From a checkpoint of a small mixture-of-experts model trained on Wikipedia.
Experts: 48 experts in each of 20 layers, a softmax router, a shared expert of 256 neurons.
Below are experts of layer 15 (counted from 0) of a mixture-of-experts language model. Rows are named router (the router's row for the expert) and show model dimensions 192-287. Each number is 500 + 40 x the weight over its row's rms, rounded and kept within 0 to 999. Numbers have three digits each.
Before each expert's rows: a language model's description of what the expert responds to; "raises" lists some tokens whose logits its average output raises strongly, later layers aside. This comes from a sample of Wikipedia text that the model never trained on.

# expert 11
What it handles: Pipe separators inside wiki tables of election results, sports standings and statistics, plus percent signs and units such as metres.
raises: "  ", "\n", " W"
router:503483509478508470480448389501498449512546482519513500534484537445501517422451530449528464566473469472570560523421510523503454526504448481563453486497421401469460528523544525466501464500531476528506472528545469471563509453508502440563528535542547445465488532498452475521476474544543502475

# expert 29
What it handles: Occupation nouns like actor, director, professor, and inner word pieces in academic or biographical text, such as fac-ult-y, electroaco-ust-ic.
raises: "al", " and", "ase"
router:497529475519486540440494499515524556488470458454428522516443470472494482585519483501447528521526617502493564514474511497449599530538453490547474465450563584522489501454505509510502452444488495462501442490486474512523510525513476424476468516526566448523476549493499463524535504535472521473

# expert 17
What it handles: Discourse words like However, This, There and which, plus final pieces of names and plurals, such as School-s, Madon-na.
raises: " most", " it", " we", " all", ","
router:473480521493565521504500523498505399452548478560491541533538503503533507518607476487481508497468484481492399427530577473526533444502510526443479526471541505509545492509501511518479461478465499506571518511513463446542468475484530577441510517512505476510487481514606513448512480564476436490

# expert 8
What it handles: Middle syllables inside split proper names and foreign words, such as Cor-si-cana, Cur-rit-uck, Ver-eni-ging.
raises: "d", "lt", "ck", "cher", "gg", "hu"
router:430530519503485450450409527536462454517451485486518495504497503589488532474424505550420465510459580487505434481502536541461521548480577500443548496451476482449552511515435435535519533478487549460592492549454559456485545479479444478518500467518562600536483469450534525456491478498401522480

# expert 7
What it handles: Word pieces and whole words in English surnames and place names, often after St, Sp or Bl, such as St-all-one, Hall, Glen, -ville.
raises: "'", "we", "y", "house", " and", "s"
router:476526489463462483512477601535448523522497517524499470450543497536448578501511439467433543428512481532520492447473440498490553491480509432523528510467452515517472528511507499558481516521561537494497547556487519450475409486488474523437471483493444598568468505514555492489486536528489477543

# expert 25
What it handles: First letters or pieces of words opening list items, table cells or parentheses, such as Equ-ipment, sq-uad, J., and years.
raises: "let", "ía", "ary", "aris"
router:491516586555510522518495467472515481491480493503504493504516451534529514515537455522467468539523441486459478484517416521494453465512450502504517502508520496532461539504540448500537510521493445510458501498477522550516482487536523548520578428487444505455481452433465499525495551544520546521

# expert 47
What it handles: Prepositions, articles and month names in American sports biographies and stats, such as led the Eagles in tackles, October, overall pick.
raises: "ery", "erg", "ll"
router:451508495487459549548523501451498556520536519471486502479486509490482543553444556513463502478479446419427461503418456513429490465487448539591479537521518547503513502577543469474521547493558485519483509405468545498459487536466468488551496487616431445488550447491474485504468499562524509561

# expert 46
What it handles: English first names like John, David, Robert, female name endings in sports rosters, and sentence-ending periods and commas.
raises: "-", " \"", " de"
router:512478504503494442535463478531494469527468530523518492481489448479519425528471526460514495561506501543585493519504517536476508525500547467461514502494446577438464491560451595437521542540442502487487476487498444514427478527452533462514518512483436531542479501521426390526480508429562463558

# expert 4
What it handles: Pipes and equals signs in table headers and section headings, especially after words like Score, Votes, Result, Pld.
raises: "  ", " York", "\n"
router:448499536497498460557486522475488489470568515551464468534493530593461541485451493552506492557445481466437415521558521440490449489517418442515489500551495516382517536534490462538399493566497401451526424448521442500545438536532522503447530461511453476440486503393474499539505447491491391476

# expert 15
What it handles: Syllables of Indian, Japanese, Chinese and Thai names and scripts, such as Sat-ish, Mah-otsav, Rajesh-war-i, Singh, Kur-osawa.
raises: "pa", "tha", "pr", "gar"
router:460464572502563474504499489499555509569480515473459444577444479439534444473485540608443587502509502526544547539463523526527491518485522577448484523549479485432494499438489511430535502583471556480448484551509530435463552481486494513545442524440526548525495482482496523452464556474488498555

# expert 5
What it handles: Verb stems and inflection pieces after to, was, be or it, such as get, suggest, suff-ers, divorce-d, ro-ut-inely.
raises: "oci", "na", "ign"
router:480466441548364474500523499481443517514462531455435495479493436483493470564502536493568449433492473550505552520545547480454487418519500544551526442496546448540525487504512451476464374482486523437524489503454545521506416536481565567424507449479523545494502462461475528515511554559463538519

# expert 12
What it handles: Numbers and ranks in results tables, like 1st place and gold medalist, plus East Asian name pieces such as Yi, Shin.
raises: "(", "S", " cons"
router:575465533552496515495506475435547500482461480470538517551493480477518487433500533523442548533517555514512464547489510551463423542428475499482473494487547489457477542487469479476497492551531501557450420554487434536437510511486564457540454486539467375457495529485501536570467498526490466508

# expert 22
What it handles: Accented letters and inner syllables of Hungarian, Nordic, Polish and German names, such as László, Halldórsdóttir, Rothschild.
raises: ",", "ea", "so", "alle", "ta"
router:478554482540590491463515559502531490459529470526485486541558540510523569529552524443452540493546481418516499493522508394503541552467491467426483449455476520534481484444447534542484552467430489523479547500481558488499476435479470461560478572510531479461544574513498552532497485483521466531

# expert 39
What it handles: Abstract nouns and suffixes after the or a, often followed by of, such as role, advi-ce, wel-fare, -ment, -ation.
raises: " she", " he", " it"
router:553524507433508513535514483497516439506504529567508456467452481415511510536516464480532458460502456527547527427506576494488540508448555526449507441502569552528516390511504533519435452519497510535506512546535458406537449515478509554427457488478525519494455561586554546540522447509476463517

# expert 40
What it handles: Suffixes and abstract nouns in explanatory prose, such as -rated, -ly, -ing, focus, evidence, rights, influence.
raises: " on", "-", ",", ".", " the", ":"
router:471564512514505556461546472511473467462500535506470500517534530537529473540533464464586478498419552499552543549563517452480540470569534501505558496499566542590545457452523521533440462491454535583487547520501467436474411479554489520462486515485498549475525478512518520512468434430393436495

# expert 31
What it handles: Inner pieces of personal surnames and country codes in sports and cast tables, such as Rasmu-ss-en, Sab-ati-ni, FRA, Johnson.
raises: "-", "d", ",", " (", " and", " of"
router:491491503516536560462445562488496471491550451511555483532585493520484499508482495467515467506458547494534488550520494529535543565572540454495533470471436485463488555549474546484525542487459515463491521459442481426486441441556482491462504572491532495463529526469536486528467478527527438453